Weights of a small mixture-of-experts language model, trained from scratch on English Wikipedia: vocabulary 2048.
Below are experts of layer 7 (counted from 0) of a mixture-of-experts language model. Rows are named router (the router's row for the expert), down (a neuron's output weights, with its number) and show model dimensions 0-127. Each number is 128 + 24 x the weight over its row's rms, rounded and kept within 0 to 255. Numbers have three digits each.
Before each expert's rows: "comes before" lists some tokens at least twice as common just after its tokens as in all text. This comes from a sample of Wikipedia text that the model never trained on. Tokens count by the router's weight.

# expert 25
comes before: " |", ":", " |\n", ".", ";", "%"
router:125120123143112118109159163164124109121089105135090099102097102139111132090085122100112137159099099150157083090105127144117128149123093151133134133172122162143145138134077157101136140138136087158111117181140094097133128095131117185134134126141132130149120127122101165097127143148128131130122082111154141124143099078125139142112161152162117104106177105119146098103118126165150151112082
down2:160123096109113137126117113067135138148152160156162136150143112138098141151126111165149110148138180129124156158143130111140146158152061169138136096110159152128154175102171131145120124130110138125149153128140115173124131133130151111150096122118173119193126137086144130087103158135133106113137139104148151114087116152172109144138107105113152132100102122166127123140112121125090128077113
down3:138132099124129120086083097148098132105162103089145092159116112112160189107112133128131104127129076098155147100137138143163099111124127094118105144146164111149105127104131149124150075105130180138205148118132110126151127171158119122117138130118153149097106147130114159148146128130151130184164143140159153122119107132142092132128093121122114141186113121138112111117147131124114150115093
down4:120139097129139147092115106094132145155167158150117122121130095136127152135141092143127129115099064124136137094148094103172138129100145141129063153114152123084118115134118156111114125085122115127121105112120132177139089110177127145106117145127138129094109108135157085130131166113144125117092150126178068167156125148135124136152131134161119150125165153096103085103148145079111131128137
down5:119135148141122147156105115111106159122143131098112110123134143109136086143169091127149144121117118096137155141178149099111131099159176160166126138133126096137152092128152130092115100151125120130093126114087148125114126153184096154116180142107122100080132142141128087116100149109106094143121084120111122127064067106113119106120131121081137134143107123145138101130146122129160173138094
down6:123103140077125115137111129157153142105116090159111152151132134101108157113146129165109138116136157119125121109139180125119145110100142139114124129103115181136146102169081114119128151113117130123127128146125169107068076096127150140101127107134136152122157098162125145141117159116104098150150150125148194119126104128090120161109108107160110149127124123112121155150089131108063195141128
down7:138118109137094136148099096159136138124101080126113152110141148161146154120106112110132129110135163116113107125172091125111135145158149159073111154153147117118156116111068101152131136142150148094123137172138149129122127103101105128152147130125105128106172142106126137119129144097139150088173060118113080103164168159144135143128086079095097159126090132110106129139112139118111121149146
down8:127132077156131163097113120088144155121106086125094108074152153164129152128155102115125132133168173100099160127134110123129132150078101101147100102134141089118157148156105131112105137122126113135161115148114104147120155186130131106073112139119124158102100128107130120131124147146098091156156091085155119160097122117112114142133104164115130136141169171171103143140151102120123124142121
down9:119183109146111102115105104135117059127108125150120128138148150118108134120128126136127145140144130144155124102145072128088108116120128119133139134083148133123169145172096174157105131200075112103137130115117165135161138145108097146105108160088107147120163118134132123188140151091123092119169111113125159097121141166129126149150151132112136128158126103089137167161122119116138117101122
down10:131074133107091175118085137144153163128169164113103102083193106134111109092123131156145111080089149154140104086121151098183140150135105108144124124123127136146145104135162124143136128105134124136138136139163124124148132128167112115136122120109117140108100096104106161166102100115105103150103144103142088145135135171202159110109126126115129124153137145138100133129122130112115088146134
down11:128116129103126101132135122125169124137152132150122083127118159129101114138139158178100120133160100111139141107146107170136126095123123151099130149092110154164129096119143130177135065119114153112126117110157121122126109151153177127154087130121134147165138172145123109179115163119185177104121120153105139163120116127164181109118142148093154130148132140121059121112127143131099105118147
down12:141168115137089141140131151112091121122174102110110141129156141156167128086101095156093097182163146146124143153132130106111121150120137104120130184167150108127127116127133139144132075149100097116192080118132093170125156139116098121177105108156124124110136156116116134124110145143151156159130105122127171122111163111101126128099091177119136127147122107104137128129150119143077145131124
down13:122116161153130126141118171104135129138144107130133097153117149155115123095076120117123123115125142128139127118120149091142122130171099095130189136111091088091102180121160116083116101170136169129148114138107105112144114128137124162196135124128154127123161134152137086147084128161125073092136111106129110130093155150125148110093107127130132135071116102150129123139155132162091103143120
down14:160161111139122149122106152135132135140139150127135124147159119182137156161135091123119149131095112140166106148141104119150111168110156131153093135127116126120113128140155107148126111111185141110134072131160130175111173131119149079107122107132119168141119156155124147126175080103130145147116102139124118127145084127157137129082131116171135137187160114172125090138158159102141088115149
down15:083112145142126130079152145136123152117096126145130120142128164138147125128149148103110105105141097102129102139140130126113126204107103131134158075115114140141077144137160101161133113126139147095161106112114151120107114110165152159125118103156123122112096151115139121096183123063100132156127093145136113123170115118109165144107153131174095169122103112121117122138157156130171122080139
down16:138111162099108107143157153092116105140111104096136120138124130174123144096097079121122119123152156123162109113112094127125117114098120175126130120147131132143169161170155191130126129125172121147110147142153124107135131112108118165111138138107073135096122141117133137122127149123192115116101071122111121136126145123133095110171178126145141142106113145192113137096162155149122178119141
down17:148126139141083131099112169116103167153132149116157154115111122136140130127104099132116131150086125101091089089104056103099133159104147116150143128104127107107102101125139156154132129106119104104159125125153078112132092141093153133117088143094143116142075086123109116094098170126082115143127142103114151139157090128125101102116106078160143143111130123165131114108101111131096125114139

# expert 1
comes before: " |", ".", "–", ",", "9", "4"
router:104123128125140109096108128097163132111152109141095126164125114175110141177136101129123134151084112152120122101136125152091155138119121143093147132122095150138126101142098069124115176141140104131090156136095139141121135151142181173118134142084125136164136157162124154131114121069109143125103110087155140170158195082114123131149148127131145089149102112142143111109144131148132118114104
down2:116126136161112137108151123098142137142143127139122102105134138131116151070090144118160157146138113128100135173149100137100108137150135169128148144123125150159135124087087062118137119157155147078133138116134120105118112161129141132107101071116169093176127135144122133116136148114115096140082127140129125134118135096141102164111111131115131152130131126174170139105057123125181123076105
down3:118116116128151170111149130105159160153106128157101156121128133119124145081138110122130108133131153115140097155130082176113126132109114138180147126112114132120174148102121123112123080149145129123138130164147139123141172094125157167102098087156178112110134136099116158139106133151092091121144138108117117162071126086126177109091175137127133095126130164148097159120163116108142118166141
down4:152121109144136163162147140124183096102086157114142125112135146098120114096133128085149165177178137094150146149103113143112144114102077143126120150155156108163104100100142130112103136141164159094122112125151123117132163106126150165122087069136128118144181103134143139111133124133119160131152128130071137124112147151182159133139137151112106156131114131138093124090141114128126088149133
down5:114163118120092121166129143110104101087116139126137084108152139142132157145125157156132138152162121152142148112142161139147117144137143087198139153131149126121073144138100142130110124130121136116141091107161119132156106134079170132132135096149169134071116111093101112140081114124097078120152163095111128106131115092130135123126175103113164153115109104130140131091126102094096165128126
down6:104139091130113173095144131137128131143134092189101132127139145122108070095159118139107118111116117117139123135153109154101131121148111115112186150180149164142154118132102110124106111147137134170163133125116134109124114120124094158156124158148111111135094117135131100136096136103109080142121106123130128140119095105165143103081175156148173127125128133090103177183105164122129121145163
down7:155152115127138101117164109157115139124157114135121141084084097176094104165125151102107123134153094135121128154155139127104106154155127098088136083094084091118106119150131107090089108134126104088140127094145108146112070134077114119096117150148135169156115114129137149090135096148082111171147133075144144159137135116105151150130156142111150119139099128119100129138125120116110142153124
down8:147144156133117129086125123116132159108158139122148151117104123108067103124117125160098129156111125137164123123137145160038120130152139146129142163126137121154124149123132144149112130106131121086145091146108141114167164101151137099125140175117118158090118150128084124112120134116175122140163143128054187090134116123164122137133121109150125150130077116109153087118130105121136147126102
down9:125153107101134105149112134100078123153150144140125146107095114129171145166157137121105101077130094132111128164135132097135106131127155143123096136120073065106130085152171111093126108149106118126161144148161133122136111108126116134094146159126129158148160182121120103138120106101108112109109158134190120099120109109121130145145177165157129117128078126128127119182116132124165121128147
down10:110095106129140132138125164132147129147113142179100091174172137164088113120115143104135134145121134099120128120135146091146092142092159154108150071183100086095132118095133119170120119110123133116175122122128109104101129127115153091164085102130131143139157090126147050147115133135106129124136126109135128145120154143165143096154129180108103118120138143129174101138121139135129157120123
down11:125165106106133099165134143075125146129120122134152089152129131136147110099144124145116163149120089144158150175111165100149089122135103137145178132131102138143144104133138174155121189088138137181113130151091145100090132148074131157102160114154111143178152129138113125146137138143187116120144141113109085120107108110098093110141155084124117120139121110135103127115113143132137128139158
down12:088126164126126092128141142132113107125117105131135120141137115145195131106120107132124170116075144142133126096101093099136078086127126147151166099088108134141134102167120141118157134108142175126155163181132150105160147109147176110102157118095132124127102099078161162187143141153113111092144132119149132101135114135114142133166122088116114110122124155126169140146148129154121112132105
down13:139145171138095153156117163136090120132108076154154130105131157122157123129146107146118151134128151158095117116127119128084162139071133132141132168120170149140127103107101107142104106109147139120156125091160139117102067119101136114106146111165131148083120108117155122113156132134139116161101094101079128117141157136111120130138123054119147117138120088083138163138131139073117134125098
down14:093127081081107094137133101108125086136132126158145147116165125123142147114101111132107120138104128161105175164122108115132157134114097166119158160108127158144126130118117130159105161131127104124117137085103117167079133126092131076126124105114127132146123132147184117090136104085089104116142122121150109106145183126094075110111088154110143133096132107148096151141143088113111140106151
down15:126129118096146134128104089147114113133131156129187109158155181092088112131140171152161105130128103138146107143119090126075096159137091143143078139131093169148108144128081151133120095138173137107126149123117104107135130145109133076151110128137107127103139161172094121124119154141120159144127136171094124122120157161151151154124130160143125077113124116164137139166117122129134154110092
down16:134087101160171104139147143141148084132111135121135097143154164122133122110126069117149109132113152143133097095153115152143121117185080143126114151151115153099133147091150112140152147176155113106129137149093159104117125150139133104108106072116145103142122112084103153131107116115094137181150091141121124134114089160128142134116151151087145110158134132109146135135149183111086144109102
down17:142124129107128132092096130131106142149090130116138139080161109134150149159168139124142143127127171116120125125121095112153108119091150130116130145136188123091143134130088156111173152126142131141149166126126131131114109130158175113117111084119145135134111124143095098131122156132188101144114116105184147064145132115132110158122155146118132161157168139142108111199155093091125109156135

# expert 58
comes before: " was", ".", ",", " been", " is", " had"
router:143100125162151106163099099107137097106154127152135074135128122163122143125108103134125121137132159119124110085134156165095151140085135156126141112113058174164133141102135114141076103116156101115138148121104143136152127119086147179140152133122193131139160172128094151117129103144121139129109154082114100122107137141144143088104121148115150105115110135123129083136135110123122150118077
down2:125139130089117118125144120147084172122099145163128157110125115136161121120124158104142108158101076166155128109151118118113114150125065132136153184163146130135143137133131157126196135159108177113157124141096138083127135148124113139097077148117122161105163107171185097139092116115107143095128144119099116113087115078133133133155155110119136140120116116118143124141139118116130125159148
down3:142122144118137087133110162173125109183136127098120147156131129111133076162108107157146103140133106129133125133100099140117145139117155088118167107166125127169149105133136097125124166160084121099151116094148143138094177130152108145108142169148078112148122128111148129078099120099142078087116124120129133107099167141088095104110140140138097149120123118140162176148126123162120136130156
down4:143107132118111123212143161118131124115113098107166144065138146091092104132117160090093101124129111138144092072117141115107125144121114135115140135077144119164103094148125140135129126145123112116154144091111107097133147117136195161126115117085114128146110101106113147099136114145138140109130159137107089098145106127102145076177149141113100144112150123151129129100141155107155145144122
down5:114122138152139134141132118147114154160133113146134129152175101108098117144106117118101088113154156100135150110160148115147140117139102125163110131136194163140103113130140125120087144159118137149086134145110121125106080188128129118114103152121128065138126161081111100149128129070124150114132133083142124135135099106096125122131130073132141151111139147140069118099158123112153088079136
down6:107152106107144162145106110133139122112101140108128111115176131082134090175122117121128162122100059090143126134118105088114127150101151165111144134138142160103123100149159138141087125129162109099146129111139104079139135130159122120132093114085109192126146150166122135132094164121140136097106114169163122107132116157152149129142158136127135126115127142160096149164109170137103156102166
down7:127092141149091111156139131109125109139155095135114099154154114126101108099106127116089133145165102114130123153122062095115103133090109108114094127117123092123143174123161107114112098105125130124130118141113136150058137106124124106177146099163110166154133128177164123112136131123120124138157139116092101102118071111114123137157136127178130111153128128128068110169166145151102128127110
down8:124143131152125141147148123122123106120139119102111112124117129112132161105119193129123082090101077161106164108123139152113133125114132068116144167118133124104142170120162127118168126113106149124158145149133130153094137153121104124136075109124079153135147136115139131143162130172103117116154148168133087083115116142175129149084153092129127154118139129139071157162133110119172162123109
down9:144138130083130110152128169130136165099150137130075126118119167150111158118139148133108136115080114150144150146112144134114138141151099104177165141109131111090130114165145102099095117122094107096106131119098124070143121111113084148148143122125122099106147127130168164102073102136104099102121108135180140152098125162127163130113160162142121094134146109124142125154093172102101151104123
down10:077114141132139112084127125115123122155100124177097127127167110101121132155120132105106110129171128144114132115115149130131093154118108114142104189112134174117157171090146142151144168114102174149109124161089114130126097077137100138107065128158071094156098105109145126148126115090166136128139107159122133107132136121146108152105120138150091119117126091144146123125136092142106121160121
down11:121140118132141137102136158130095160105132128157139180126150140127150109154149168092140088177109120142104084113094113128135145135111155174113140101148134112123116072099127155136095136142163098160144114107142207132167166165118160111117136121115134142126131102158127074133151131111132129105087169132132116145128139112090139116147142109145115107130116110122133120088124090134159079110095
down12:135153084118123132143147132117133160135111111152119080101144172129144047147107117150143135134110188129102113154151071118089125105085106166128129122134181135112145089128095127130144174116148154115141121132107158157150142160109103160144109097128119178120093151129108131152108088105097141086135102128142136120131097127144155130133126120132121114149117117130175089161150123114155120128145
down13:142100113153131072134154091100127105114166151085129106130122111080137194115101129142124141172095119114141119124096153140130154144105156157148153160138156126121134130155116123183141091106155119107146117100117111150189124110145140137156106105114175110159126169144116164138162115128150090157138160160148133105113140122122131130122074134093112124160105115116123141144143151126130130078151
down14:149128146087117115131115070076115119154132096093165098123071128143143152103142165117134145093128112113121128147133159133123159145112170160088149087099137106114147109136074136150087107138156134120142118141099104179153136123129137154153146126123156167136135191162126123166104122127116130140124126118122118110128146143157118094120139167148111122155161115091094093166131129135169146105128
down15:141143122139115141147126078110091145116094141114118174138115148107080103114138096162168125145116120152141154156119153105144117101110104128151132112095155092100113147084121161123140133096144131139144151212116149096161157154129141170116165116147143130174133128138116168124137120086101117108127116147095096074089152136099123158144107102126140115172142136106132138112124155093143147132134
down16:171122131097136127112136121121107137161147142110155144132119107105120139190128118151157170127115151124156138162105114176145146115136132179164166110099104121136109160104103150117115093105156117116136109131131143117149101130121153140127170166111148090131121119102104146166135139154102120171119123143104104173090133084108115148109152173135097100144163135136133159149091092110164163080114
down17:129140092161175156160164122110130150083128131136153156117119123129122159066130116139141091126121167160122100095091101165125102147152091118103160171096161100118098101134137113092146109125126172136102150162127134088147171174117125158116139142135092130095132103080132104131118113090115093092112112144133094086131124108135143139118145131120135115099147136113141139114128095121095092127145